config.yaml
experts_per_token: 4
d_expert: 48
moe_layers: [1, 2, 3, 4, 5, 6, 7, 8, 9, 10, 11, 12, 13, 14, 15, 16, 17]
balance_loss: 0.016
balance_bias: false
norm: "rmsnorm"
tie_embeddings: "early"
optimizer: "soap_variant"
grad_clip: 0.5
seq_len: 512
steps: 6633
Below are experts of layer 14 (counted from 0) of a mixture-of-experts language model. Rows are named router (the router's row for the expert), gate (a neuron's input weights, with its number), up (a neuron's input weights, with its number), down (a neuron's output weights, with its number) and show model dimensions 0-191. Each number is 500 + 40 x the weight over its row's rms, rounded and kept within 0 to 999. Numbers have three digits each.
After each expert's rows: "comes before" lists some tokens at least twice as common just after its tokens as in all text; "gets" lists some tokens that make up at least twice as much of what it gets as of all text. This comes from a sample of Wikipedia text that the model never trained on. Tokens count by the router's weight.

# expert 22
router:489485503487465482472496470554441513533447543486521554495518467521512522479450491563522506541470431407496434468491529465514491489555551512556508498540575499500551505530508528471483451496561403426457527499478551517503525487434492496520576478546518451476423470470443438435493529452550529461522460500495520531510452484518576428499519499494503492487491528487519508497529425382516469448562512501458489531470544471449488465487552547468461503490492501490514491434486481450462471551439542572609464605485409509496510513457539557520410528495545478483491433562479503528473549566517480540
gate0:537484478474501503487513523539554567500512522475547571487495492532576506530461468532486506501628522484496512483449502482463484547561486576543554547548495548544511482510438438559455559459508461510504465505490477512456520528501516484609518480527548477477523544505495491500474456460494564548526523462522475504553592441483468431585487445449483497465540522501526421605501476454541495452515512492561453475560517465542443470483464465534462513451492505587460545530467483461433420516542472471472470488438405462501471515442582491476438505493562502489492468478514500530471545558537550512
up0:463544490454595506542552480524501449516513488510518525494515523501489434544496568516458474502520444461477522479498460527506584498485487488466404473462489463503416501557498504503490474547572454499438490565505458427540473540461454539536548562407527516507493420429520444525432448512525540510562424521563517496498507563506491500455466518434457572474518466533508575451454541508482487476479562466461461448477458504498517466527482500515575500463547553537475466512516496486528505491465525454500544422494420501418507540566440479553516491505490388559467459472533452505514506460445539492
down0:510507516463541495487449478545535502546457428540498557539525530384433503596473474507466532551487500487512529527456514463510471482468499500469478509497482503464473519458506518514544475503456516480441541576481476438510479492488472508513393506516523571420452511502493497562504432466385420473453487552515445538494543475523472494515495509506476433452550475544482562470552499528541525511494524472525470496536452458585429540471510470558576526439521485564420479496460521522547572512528468560464549498469553578468472483536461488472482501486454402448554524491472522545463466496542550440
comes before: "\n", " | ", ":", " |", "–", "\n\n"
gets: "0", ")", " |", ".", "1", ":"

# expert 16
router:523483517515507426580504552465541477519501505602504538473522501512561505517485464514442464531494512440508571502480530545506551483533536464486479438516496488485525559504437504506551469447497468530508561534501512482521471446454451467480504459512560410451451499423414476472547467511516561436450520501542496548501437505456528367472444469439506473432494479561500540507473483466468479527545475577549469530498549519418491502503528449496472502509477524512528533459547455491479512493452595498561500576466525518498451503474561519532525522533516529502539409574547533572523505575489427482
gate0:526526500539472482523413493496554505473461432523434529571559535563569510508397464467477483510532462494511491480449445521494500508451485532515505526524471543511504481514506480473536510489488600473454412562513533484482512525489531527532454464521519420442537451469435478406506498481458509439509507609538466516498539607459548505510507464509490493513484455513507561487427542506507451512499524498519480544484437479470481412521477471448530547497524532547512482501518495448503525492554573524550545470499470463545404537455406502577507416396485509502486477505492433518494568504485533488
up0:504508491503461482466533484503536571534546572451489488534414455542490517543521487500538491507513443477502500515496495498540471439541519535557458500521483495438501608525520565454463474469500514484470495515518622481461509423418499458493582532492489453449526496442514470471464436587437435494463486537606501489524520504545490538548473476484521469464477523528526448416422495550425487462552521550481474495480521483558513441620543472498464500510454541527555428509510443538475432462511507542456530528525451488534503468506498439496521521448472523490513425509527527444449462530438499519
down0:516477619537467505506471523468501463490494532505487445537512571493566464521472507491504584440466478516534582512513495479506449540486451459482533491527442528448539515483471411542525495440448480509510455495520470502531506526456476450499475456519588394453535491431457527504478492510495397556523592445536469543552515394531490494478516491538485430523493501549472530501514475579471492529536558432522451514493509455543512573491479530482541525487460498471469470525530495485495529517492502381522449489436412467468497545510440440539467494535494427545441550492490441513540515463478495475
comes before: " | ", ")", " |", ".", ",", "; "
gets: "0", "1", "3", "4", "6", "5"

# expert 7
router:485500473495523490532511575476515506468526531529482494492476501501508417515503494547486488465505457505544522512493536562466508474495507426423538493467436443499516538496524478495499477407541508468511564578539524500500498419500469400539443537463514398460509550466534540465517491420495453510518542509569477530531377435501527506522500485428495425521531475457494589455514491502534496573516499513500470507466547579449479513477547492483473485561491507503503514427503511449438534573517552555508549547469525524518493491508519568530526524587456505530446454516543608487570543566452478454
gate0:553523495491489528517523539590403368474538577559419518440422550481463514464550455479516440532500474498460507510524449465500516501498495520454527461555499530524516597490469496444475503454588498464448483472489539473496544527557464547513513470555508489584462515544505518520442514567554457502498491495543555535521484435599456485476506496497370546535482457503498517444496518551451516490504419509455528541444436502535436452545456562489454531543485567472485498519484475510548489530508487507503497468489490575469491503470466572550461526505457503522452523541508476489513481497466526470
up0:483437531482490501433492443528521559541471531462536489588497494488556521523499494526470557477510492548566566530520481453596455489446457580460562484581500459507451466495463508538543476532474445479483533561527426541485540507478475523563494500473478519457495522455507490530507467503524528522533469471506482437521527524428498504505556512513463492449490567496536535454475539486495483534482494475459510506558467486474516516535542568514437481345443555511488474491478478504427469519468459575403531513481490522469550493532568471544578475553436533464545496439505585432487590507472509495
down0:470534573457524433581513482509606534560522457514482461483507452515509500504511507440469466424491463544472496471488512485471554446536593493447489515539488552489522510475510461503517479494538474423439460469543457566507590516563439506536521463457498496575467546472460544511460509429432573506535494431497529511495530484504497515530532557458538580579446531525480466513528466517488525506569587516539473504530546541536545471464438506506527469518554533490459484524500540433471474434538534507495445495480478525480457519521583487537538406450502478517579534490551600488521504495528468518
comes before: "| ", "The", "\n\n", "-", "- ", "=="
gets: "\n", "\n\n", ".", " (", "| ", ")."

# expert 32
router:504445487486541472534525557452592519555490485569410528565485461518564482539491469509577591521478490512556458507502493526472471458534468533434511468500464465577557534451469470491498440456504450540530505466575530448510542518465505416493511471547518537539494462407423484487511549500590482501503510505474572459552501516479522438522500526476497501490518523436492487520556490501533581496518500493439505569509475523495470493485567543508470531576483469521551531440466468512567540472583466530486480495472548525512489525447502426500501550569493503527546463571514595509478505410473442481
gate0:542523529488534485499458486540506496478524560522512470526545448494534502513514571522536504464464534554493471487548443524430511525526511514497476422540549444573524506566541482484539463514473523480467543484506522534504470551547437500465472537473570442439571536553468445529461528495550424479492559493497567441538484504488490553564549476554452564437463494485479492435584543483444458574457497459475574510492484515492552427478559553487514461496484387491462543430542494495520518492482493524475498441523503497452495473472580495552505497563437578518419455535540538510546536537456461562
up0:510449550481532487526582475498518470473497539472436549479504561542538479528466546469520500481359479481502543479525523499474491485468430449514573426466421475498477487541549469496509477526458516534501482515447478564534467581568493561487540544407538508517534490431570499549485502549580551477574557443524522456493461536517514551562550452452492499532523476478478512523535493485392466503497465522497603506579493451464482456522493520477508532493535472490569507490523474518461532534506472487449477481506534505494474403555564475499530493517508486580477475441435515542466539504488423503
down0:442493391468473518480540448488480565475551463546440518527480470545474514535499556510574579474490408492473530571444440424509470513504464472510586542519501518464532519484550450455493489502520489497562475463525459501498480484530415521456517554553507517479497446482532477468468560514519485544518467512426449510535425490475464539465517528495563499461502527391514507595495460472498497427480488591491538519420506493488511524544556503507512481519547437475514510587481443517459421479521488475457432554480593525468526489470548494478484506469482479453439527495457430513459488516477501567
comes before: "1", "2", "0", "3", "4", "5"
gets: " | ", " ", "–", "; ", ", ", "."

# expert 41
router:478509533479481514510519463519489486495509581433561558546475499505491542448480616495478486440466531438559412481566469401513557494429469556453461519480475536551460565507599528466438497481515545439526485555478525542515483450532529540467504515498447505455473529503492442477515525528504502483579561459493569526501475543473511507521508444525465523482479482525517523490478526474501476441476474524461568503461476539479505492503500525479519484532460543477518516529492524460475521686483477527500507510509447461545501504551495502462516555506487473496468594443408448540522505459570576470
gate0:436494456451371533500466525464438484459521470520440503461485496551497524536427493490540512480438492500527481531443509556461503456493426446485539477513502543502529514536514563482570584536483465485498491470502401578434473403493498496434523459488527495545507479561498521462529415439485471466478517531504496434520461478528506434452462511535509491490466612500515521514523433562498481468487528470483500445508560523515454397530466545511427531486526542554493493501485482514488524506497515446531477557531512580467445551468532404494505494543466483446468502480491473433442453522543523445
up0:469541481578577498432542512500546474473557529462536469503516483511445501464415482479468444449543483514524492466467474470515540486527471480521481376507504506501539451459518512549428532518465498507443488467513527481563431435460527517417507445498461496488489508588541511552508528546504481512489494498565494522508541536469498487520508509501553566451539462499527550527515471512553497568549582451534493496460516474557448547498581532496402555520501542488535468594614500498489492525508515437496536530449492502498537493453459522457575469452490491528542480482628491500440429523532530479
down0:468502504514535454505521538439487428543509563516483472585543520532469501523494498509551526502490499543531434471540446453506530425555503484559511521481577471512477490561463573529570490539497455447462440503555560464514575500516450434506469470533448435505426508427457547488472462509518475500530503457503469527523469519493450526533501541470502534493457500481450538544433450498488489555546496534560491584480525444509489553514501424554467507496504450552521516462483477554518505463515528537562442514535556580524499460482425467595428559504464423561504552546449517421509550511464457495
comes before: " |", " | ", "\n", "\n\n", " (", " –"
gets: ".", ")", "=", "\"", "3", " –"

# expert 42
router:504501471479520532531505523482581465530463471507434455544568472512484465493510436502575528499531516511509459511506525595431469450475463529465551444508436478520546524483443485500527504447544466499518506514530508410536527597511510435471497530495516512514524457428433517454564527490575422465486486448491526473485467478523535455502507570511539477494507495463497513578578494514547489508473502521444464502557442494514462486474566548529467478553445441529560514510470535482517474494520479526480466439504595557537520560425517433481475500567464503531586538533489639520514530484440437494
gate0:568512500557506568567557552500477499493488536416553502515446543513479406489553478534538527524444541417573466522467515461478514517448544516528517498468494454549528617492509462544590452485528510538550558531520498484508472523431477491540514540421573532542460523503461462453494460552479524528489479440481440497444515520451501511429487505472433559445475472503536513487518528533461503541416526601497471464493449538495494544477488475433511498470520447474489534486426524554495481475530459500491490484531471551552502556447503434495545545469590491550589559473488498538513520506482502526
up0:456597457472528501489528550470531599513520553478486454479531501540492514519542457487470481463493509486494552560508491505543541484582512490522555496479542526558482466490509397494626496546511525512495496513501567508458528510503392497548488545468503490550509478495514532481455513501523547506476528543493500500437476466472576450441481486505506485523494466483444503458515539535470509418567571474452628546474580482533514454522498514491560432424561474381543442485488465507424448480433481515544474494471448501529517539528516564509422514501485485476480482512482474573467482502464492463
down0:422452496517543454518474548471465508489509513506482444528472456451474570480470464469563530563471552544554485450508518490521456468552459512482467526504480493505432457555540455558443532555494598505432478422536523470466452527495435507496486559463490498574394542452486522512527499482466575533479471507462498544472478498505504532474555532568458524522571497543462462506482548539490470445471491617519511547417544430540464542522485470549514528482434418533427554506545457590508498448521483487470494534487483465531511529521515459505510453516514560523499479492576476555488452538501439529
comes before: "1", "2", "0", "3", "4", "5"
gets: " | ", " ", ", ", "–", " in ", "; "

# expert 71
router:480516479508422537482468520536482522445510537477498443520475471565524529439504484460490500514478495459490490544488522487547519518559543516486475554419586506517532437510464508477568516533506522453416464387518458500504449514518529450566464552509525476511490462475511451459495491497526459488594475463454541452541576540551488486497555573497552502573426498470527358475486556500500451446504487417518539457449501499432481457550481509447526559510517507468510506496477562389509512546488475469454444481508465545501555489467505531468501452493434498484494433435470473516432436515528496476
gate0:517527560536574427514439569531432507495518500475512534458564519472496557410509568475459479555503503456529492549529535557472452485497536542560477500493491484592489476469434500418478466527433517476465489436513463544460455482557501492548481458579498478517520563607482572486553437471572492504531624506454476468548455440499509517551519507533533519551462464556501466437422476489493487544481513466456506488517512483474484414534458508511522467495480457562478542516455520533514540523461506502476471525575555509505463555460467500490493533517493514447515550516479443480430510485570551531
up0:516479575547478554521508496575450506549493570483462509440579491539407534520512503461517547512520562450505515559561511535511522519546423478456542503574534522471491508409567495535455453554515427449481476469448474538479449526491498567497528562472551491515514486529497577485445468521498521566443497475455534531490577462479481472537515523528527544507542465502567506447462495479533513397495478480457530485482496464510451596494470490462497486485454487525506479469462508476503552463427498455463419490449503537440468576484561598508469572545482507493440449518476559486493468460478464478
down0:466468498551485438383530494478480554496491535522514479483534498491485481432513446482542480459491545507536518437581546521524500512492507482491568558435512412496481487484509498498534471485552595463430482508517565467455554498545514432545558524520404510466514511545505464504500511591517518479528548508539502475459453494542539525490458482543562537457450477493460559475414539512565585547520510533505544531494499494474452464477503497529545526524486423459583487464489614473485530492406522461502541497516562516519539458496570512534595471503527470471500507551478586528527476487483519447
comes before: "\n\n", "\n", " The", ": ", " |", ":"
gets: ".", " |", "-", "s.", "| Total", "|"

# expert 33
router:524522487519488525498490522498570500550487570508474473472497468500508470463481500465592467478587526529551482446422459514517488493469479549444555427540405456533528533459514512534494558511510479502512522528556497447537522524538501471397441548506495521381530532458502499468520547493545493460509501481468490477492555506518442521508549498547532437483524459534552459512463490449514497490492492561471543488510491441569487482507574532464467491514396444475458488436458474532480539517512591498514456491506578524484522485463467503469553474470452459510557585495546547559485451476403375504
gate0:484568472508461501499444447470485476548494534453423435503490533487490496549471470614493527513468508527534514404478458502504522404510421400557502468495508526492494478512504499451487516469526523474528564497495457498500486529545513491495536510514460512505542530505520473542493436481527597569552540495435462526483527588466485540541571541515447493494539481453463453493473552462463538458463512499402512447574497494549505540484535496460467481499402477471526390497575535479512463513471479470475481524457582572512494503558522548519500483500463542449527397538557445487512449518516516468
up0:527540503525472550451509437500547466503428522479558467472450471559437432498511486533455546518528519463476480496450552482477522534495381484479453443526473513467521511526506441516464585531498475481503485503446439527531437499544441508535559462542538486440540517458550493515501437513517576490517473545470551569506576509514489517518500417519498541495544497518429576579527473467486386504429490495500489569468541511527494447517525506471441501460468581563515453481436480463539505469561455490513490453485503525523507484493563571445566585486431534466545486471567491514496482484507477553
down0:441512455512474491540499566461509410513488588510496592471508440508530487435512484443508490536522495430509522438502497534494472506537488532456552533528461417443517501442459510449469492467583420509467499457510513496468485489563507473501520597530472556522482519525577504482494465486494489525466565479481534502419543428490465587473538528568483504451556503512484433457490560497473555534457567556485426498449483462466512511519507532461514531476459474515553495457568456485526525476524511555408484552462485526501522463519487509477503514387529411508577481566532480465493483569469473475
comes before: "1", "2", "3", "4", "5", "6"
gets: " | ", " ", ", ", " in ", "1", "| "

# expert 59
router:419585465515476526535522512535456533473499559384467522506501382549442529476432500530520529482506420559486414533488456515529488505455497473473518596475541523584494441495491499457524479496538550453466473518502472574501546515544545459612471532445487513463526481478514505494457493518518396483546500489514483519539537493494463614471503507491542475514545518468507472474541523485542500440502448508490558484490520539540493456516574506462474501551502517469506468436453521443497491604550452453569471512499471550507526512517483497484515512519529508511454521476422562541507581476492527438
gate0:456553497451450488512521553555498483547513545530428497516499519456535532434475507490553509478432472509437484485544470491500526523470558495545473561456514572529445463480535437551440473432455425485430500549524514463567544450495497531432515572487487530582530493460501537433466504460560441471516508495500487472545526498505506426546516500487537500508479457500500589469499462504513539447456517499526480519521448511488555454502530554494469511598497491526427535495575407545545468486567522470538461410430511468399451445516453530547513494480451462532547513522514574464545509503536520505
up0:509475487474487512550502473509490484474477478527538471532492472463486502441509458540419429483510482557482550508439520501509453489505492508478532506493475532483480523580504471535587580496487523558481496531489511483483448416630493541522499476513606523506507437464569488560432483535519507478572467564514544524443477536441430487542579417489494604569576443485499538517481520515527507555441517500459507511488455471555521514500468530473471541483555450494472579469534484486530497558540518547470497481504572509491482462531477513562540509515404462508470573523447496439543583451472504503
down0:533504500506467524537479567488417561483485519471545457442524469488504433469490516485509511536435514589453538466504518595510524489458473545429499465548537462488492540479517473489473510539497508545532497514483522446505555487488494528509476438463457492469493550487530493469456430498463574496487497528505535486510517470506592509462475504459463511495485436475411525474435512507469517487552521540514448517510466520538584684564501575494501478454548442503447555490511518519394527462538504481533527471549532472506571406448476476507545560426534519452542485491536503449534521497470479438
comes before: "\n", "\n\n", " The", "-", "|", " It"
gets: " |", "\n", ".", "-", " |  |", ";"

# expert 83
router:536444579447493514540476556477540558490453470530519563525581408491548528510545542432394557455548540439490497495530479491465504445499515517495521530520488575527538560514457494408484520403534495427558464468563435503467523494470503436485462498441486481499484473513528506515476562523465493491538467482485503497561461495547505490498516579470544454465472479409518552476544523522500521479543468471439447467501441588486478486519573505554474480521502562497491496553539485470462507495506444581486449479469528533493438538500451524491551511496533442520541495494442554592522542563531492476
gate0:512566482474558483504481495547450524463445444563533528411449507496447502529523517546476556351446563507563507527527503560498545568516461531503480471528524541525540480521470508476511508484441560484531470521427421530520546459484475482485540461518504518502460467564482496489538565543456489553479454471538526469491511470510544490504524502563517476528572515604571489553546527521476445568574492458533409513497544503552489512558505504553479492521532497476463464432479447530479477563484523538517503506477515551508476500545515529469503458555568555433452588447466477452466522561537522494
up0:512531497438542480472535535536413466473468550494438456468412507527402559515530533536513482579470545504467445468483519453439514525516384513531474465529432467496423482487449433462473498504519507519469467457512505516483489531544534476463503534500482428499499565558508544586552526563493557593477438466506554527530507514455472466504423468482540513502475524604476498543508501477559468486483500483515558483532482419444522474495492448473446466499458534536558518549509546447506462474525439545485492471500453472525469474439506499559481515520488499491458479458492572526547512512504471624
down0:445486477472561545478504540532516476534450502541528539487541497409485523553528483515496541498448557523556506511486472486512516518486482494486515532535530513501516536489485517487511575459436535533563510507521476506453516472471516579505517559530486485471530537531454571495502544546488485574516535532484462544577465528503546563486463465519463470486388521373567463449501432571540452524477491527550516507522520495510486663523536550483511426520481521481473454624500471527506534549565496519561444528507502473508536504479511507586454532461424496497450473507438481495544469462445513533
comes before: "\n", " |", "\n\n", " | ", " ", " |  |"
gets: " =", ",", "1", "\n\n", "==", "–"

# expert 38
router:567506533453435505499510498520500552487512471456524490502517505485538482494510488529461509487511504471535541481494508521554544490468554587491403509559456509486533562533533545500464574539420499560497471527508472461423507469448472535449433471506432601476450498501487485389510507497504595487507511531525488471539465562487441531515520485495509533503439454502477581503487559424472451462438443546527546437505490543426478468531532543504456448509465499566522514527511483499501462576438520485482426522508479512502469435496437582479562490549484486492523476422490405553549489464573505457
gate0:505536550541547502560484485551517493441453452485550462521509538503539599546420445504433521482594475495536498586438446492525491430480568538510463463450520480493515471476473577513489549505498564553420522529525507582455504547531524562509500534512402467516463517427502573476571536481580464426506516449509464539505509482454479533528489474487478541498482462524493529509527498514515491510590476498505519474501482512497513487569435503484592497491533433490508495521563539429434504445506541530496516504522477502508546472539563469553530534482528456446443529592519486540571547500513527472
up0:542503490476469621543508491472481447516506532443453591490530440489555436477502573523521530456522435480582552520504560469410478455395508608482436504452416512538508538470516463480521511430465537531506469518509510505507441456503518528495508530533490583509497451555456475539436525533481555473465501524525445469484454489500479506450400466543456417470533517551594488546462497506495502468535542496562490491444477449461516469471492469444471411455498556466505527449492481512489512482500505482544469484565460556533495472502491498498535530534528490468452510519491439469505484572536499537
down0:559543478503469574485510477564496501529476528449517525534537536555483390479476435483488475523436507588494498504586534476513504527470507481499548447478527525522427504538524509470528515504510514481549496533549485516514437470623552473516542544558475546545476513469474487576485467540553560524431427502496501452516488525550486546531456513545527526497466508514507536473489472552577477498536488500469547465498430485553497450541493464502473483471539488513477526473496523513481445404540456478446554548600482584428456570460452472478528525559447470393462531494525498496430445457492521485
comes before: "–", " | ", ".", "-", "′", ", "
gets: "1", "3", "2", "0", "4", "5"

# expert 64
router:416529491500474445501520511509518461424510549499444553484497444542431506484508473574497492536505456458539524519459557422570564474469547504521490519447542521495540469475483481457509510480515502495504476490543521577470552545448571456496460527467498509477531475383461494481442471566473460541496542493489534487541545492482551427411438507477483429470603550513479425462552469459474548432533492479487573451490564445446476517569526526481456486518509520504497470541536431456513457523461470471532515537540500538546511566413526541534561490562479560523534501481466435512525460499514543509
gate0:533551464479451408490548467541612461535488461461503487484516566540523497545448533525459500515577537501441510483527525548537476529470544584536511480499467567543536487501493531457492502462505558544537483476546469530531539511588481497450525436464499478541467418559482497442492447475525560543514511583538518475523554489497498512502443482493434537498471544476387572541451487496488534556505476572430485478534419465490458545570549475482465492476542499412496515505465479505497509483537483594511516564495492537570509511541508451469493488578472467558465515512524472425508504454546543511
up0:484495553479499495490508468544547488503438428554518532520484419454510535553485592422474491480498537536532473496491507435544478482374469485509484491480474523557496535559444496502511475513475473510539541510520467505504490580536482499509575510542460463494468534477407557454497519555426581501437435462581440501483490506431505558466513510559442487513443538456596552456506530521484529443475486483485557567412512509452514492452481533492459478513529578498472484476496470497510562506360539468502498515478575496500493443468447531505498500486484511472475517518450507566532537492516503566
down0:538478468557498477542452491484442449436515513487430530543484552420501443532552486459376505488468513506557524493469559566420506421492449527479559457519455526509477550509455516505479521487486538523452507503471476528547550446587521488531440464474462480505611491524493503508449502436485544561450464511453532472547474491427569579530509480496436526474506473486417474543454457463562438463474544580504436477521495531502449461487507483523557455474425521493495464532468456538521470484504458482525521464474548506567447557473449542555493496542541516522519544480488542443506527552498475494
comes before: "\n", "\n\n", " |", ",", ")", ") |"
gets: " |", "2", " |  |", ")", ";", ":"

# expert 50
router:427540479514488558479436514518467529460465491362519530488443482583453506460520514502471537488468439519506544529481504427548513516488512492503475536461598483522494492569509478496547488570490518430510475445534522549459562524552517551530492540515550496520527477495457532481498495501463483432536511445484479548483566462572517547454454507530518465550570537506516365505556469543486515420515445421487480446538496514502519500562517521493473540412513523471538498474511555489455502481520508501448498523479553540510545550423493505441547498473506547496508558475463454468435409477432552501
gate0:504494493505556469555472524440530452496499468498436439499512511545444483455438454503518545524472558524443514486429498482544535408457485542500526545483580505582522505526535495456534435428510620438507457481504470529495488436538524518482518571504478546512542466517471501446479476454454515501446525486485410476499532491572541448479535548544448500476595542508526474593514504505517508475486495453487487485573533532528549471498463544489500545463487464502546529453481519576470503552481559519480465475539446575526475490447495467570498566502477488564500552480431411526519466500479541416
up0:448445523564517549483497412521490393532459540488542440458522432468447512480523496484541502594452563454517555462474420489510526470479525506543545481538527537523529512538493522497553500493515515486510526452522524490525479488547420537545504489523492453497508461460555535514525479435492449431507468476468522504508571469598470433526575504558552477479503575571429491574429485492565517470504498463503474455494500560553505445538493451416534508480543485555486490443475494510471520478478553482534515501487559493563523551534517512436548458564499495586534573489491472520492581514527496442
down0:416514505499427502474425497476478445462480505456444422464516514531544471522401476435491479481511533545519473512488500472516487579574502494540555512426423465495588550559504542509503580488505469505532462474526495495572447491549510492520511497485498488432520479518530534462473535530554563451491534521447459439476430505502513521593504445444455493484453539491417522527508553562590497496490448510610489531507545490442564450499508494510525534518433575437531527474524498557522531497475525461508564561456455577491520500507462514506481550496527469486562550488511433480523496473528502458
comes before: "\n", ": ", ":", "==", " in", "-"
gets: " |", "\n", " |  |", ",", " It", " and"

# expert 28
router:603481532472435485482515508502531511497528456453500452530513487505545477487523507496480479473514541505561545456465529468516549538484505606471484539504455521549469586478528546501459548510452505552531486516502476511442516457553498534400421486507420633483467492550515547458508513512513610489523506500502502437577453558490437562539482505503496518530483456479478585487488561456530479471452457498538548470520517529483498506508553555531436442501470508565481532518541473522513552600459468486462431513514527517490467466533466477463550456529471454480509549445520452546536477450580532436
gate0:557495467522432469505552452486489474453594467458480443568464563539566466572529509412475527549505543516474476472571420503527435572586509539496503550484470509526506469421472497433509476536493534433438509490522483472463501493517476431474512410509453504411450559529531502481483529511473482466498511554473511485503471565466492488495480511518483501495523462524459555484490501496546514497547463535509608469537570478445482532466491504486531452505514476510491509487500468471539482460462462534529444496516391482472395520503583453487508531571481516408465586513488508507479518528476490575
up0:463503424455568497514476476514443461505545514445450536485552563550571514486552557490457508474413457537450492511503548474495512564518520516455515472511547496580470498559441551503407487540458536584507565541472467507533496494459492508495522558449480465450515481473544488533524494545542385550475467529453538527485463458493531487461564421474494469464476537546509502414532470506492523469499455491506529573468515472429493516527558547519525491488480479436539493578475501498588505500506497498505477360531482492503492552510495529441487476525510542459421511545526487451458504518505544596
down0:499484496556504505507518470493510582451490477518461552459469469465521490450498488467514452473490479523456527510508507416514458462522494389463530448494505490491513510477532508530519525457454539532429456507469581464544517553488500405484448450535418485505501541510467563470451458449514455485566562525572510598514514500473439468509506492479490531545448470521539524489520539470491425517512425547415543564479461457532486384513507481513581542511533568475434491531564459467544508542538533545526485423532535497502515468555444490510495542541508461477456575557480411504455536464542483495
comes before: "–", ".", " | ", "-", "′", "°"
gets: "1", "3", "0", "2", ".", "4"

# expert 1
router:552512471535481463535538558475489469498528520470499499530479449492540441528477510564474513514519448527552554559499538495418534514511537387488477487538464444470544518499510455470481521409550467478492508518514479446488525474472449435559431466435528455508533510443506526543533520427505446476540593501515433536492415441577521426564545496443526441508475480452500606475517554514506502594532503485522505504468492569443469496515526497521430526547449487550535467440538463456503552531522472499488517469493454567533492501475495535558521546569489510547459457520528569483547487559453528474
gate0:551450454546482468491499541495504494492447465478443471511471423548496375556481419529540427515563575548512525523530552493462507566464504543471442498526454532482509522500513420548480478465547484510501524517503514548489488463508466532560514505545431525552452468541477543436439480534481472543500518458519552453499434443452502489501504550545441442450524519538504579535488468457514471490504491525503416478451504527479380506451491510449493518479462522471492509483494509549470521471510450496453484476481503480511534488502569423388534486514508528606475500529504550493542550500459556395
up0:499536533506510534566547472425528519476530549452476434495492508509569438474490538493510518488518491585540526603559509490461491543525556461429489457554505494498545534534484469448518549422468542536480486502487438472515459500470519541490501370528462496498496515487431512486473519496405504468492503470539496486548509461471469507571484441500504572570449460446479488552527526463464470524523512489500540507450449484532487599492474495544447473533521580551524504497508547515550537491529550442500522449511429511566491504531566431533538448477422512525493425449516490423590544467517454524
down0:399463554524445517474487530503487478460509488530544434472454533462494436513466514486509516481456557510504548507502465544492540459544507482513496466520454487480472477557543493499502488516503500518490502512499523526444495438555541459444510453474518528499504503492452594593551530395488515499472468562526561543488509462516445408484461536497534384475511524446524404519450516494491494521487506520544502537459474618536578585523516531437519521515571546455464565560472454480438502455532490510538555493530470523507486538547585427515431488465487456541434524561541506517472482466457511533
comes before: "| ", "The", "-", " |", "- ", "\n"
gets: "\n", "\n\n", ")", " |", "| ", "0"

# expert 6
router:513490514490541452527492529502462532543494520647497555454487490482533486526505513522479478562512482466527489504483568516476527479551513476538478462520524459523503535531499523495504489438471452536519563541451539424491470427423488436506535514476504465490448532443419483467498484529540573469498535505513467572486408564467536405492496487461464475441524454546530554481506477466503476508527485541526515504462565495423498520500547473480494524559479514526527553418524494534498512557436572568565568571470500527481502554507609552558522534539540519505537414575576503507518478563491472511
gate0:451470488521548469480422482456490506590540617545486479518518521439510532526474486458509498498504490520504491530465468485533530526482479509457512480570469491571569440559457528519439547447451520530530512506459525453428517474467544483452516415438536471482490472437557495444450471479498516508507473518566471517426422526567458412466512507494552489527558546499554480520468465509523484487420475534545533524523480504421462458474505509446422468451495491503498494541437512476376528441519519581507536478512566534512498498588492552519531453402522484450485461497508509497443467502526476486
up0:538450430519529463444461444481511506483428429438554508511461517495509528516505504458507503495489442455530465602527496451458541515523508506540470459564512490510472518506447458466442565546459505447511490471612480499502553510500499508514538496535532511464600414470520456519509458565461510538407473504490453502541507560548548524490566508481489464542505536548510529515447440491502427401516462487468496465531484452525469455496427525483447530521510540530537557461453555504544467497528600478526451518494485549523458520411494524500519507450468480532553522471577420455518534504476582476
down0:474524532550496570504462482547457432491531398447483521431466487423532484463483435547447417465467428513433541450454505484462449508460472489529556471484509464484547443467496565492478538433487563514443552485550478458465479469478467481431553503561514475486496498504527513491464596531577498580565483508523507543455452465489497513562486420546476483536539459510512474559436497552571493454525511499498511492442410485553461471457493442474485484484525505452451518511518507486535416458465540571503513516530477458502516507487438501476446427497513448470531530460537531477487512466581469529
comes before: " | ", " |", " ", "–", "; ", "| "
gets: "0", ".", "1", "6", "3", "4"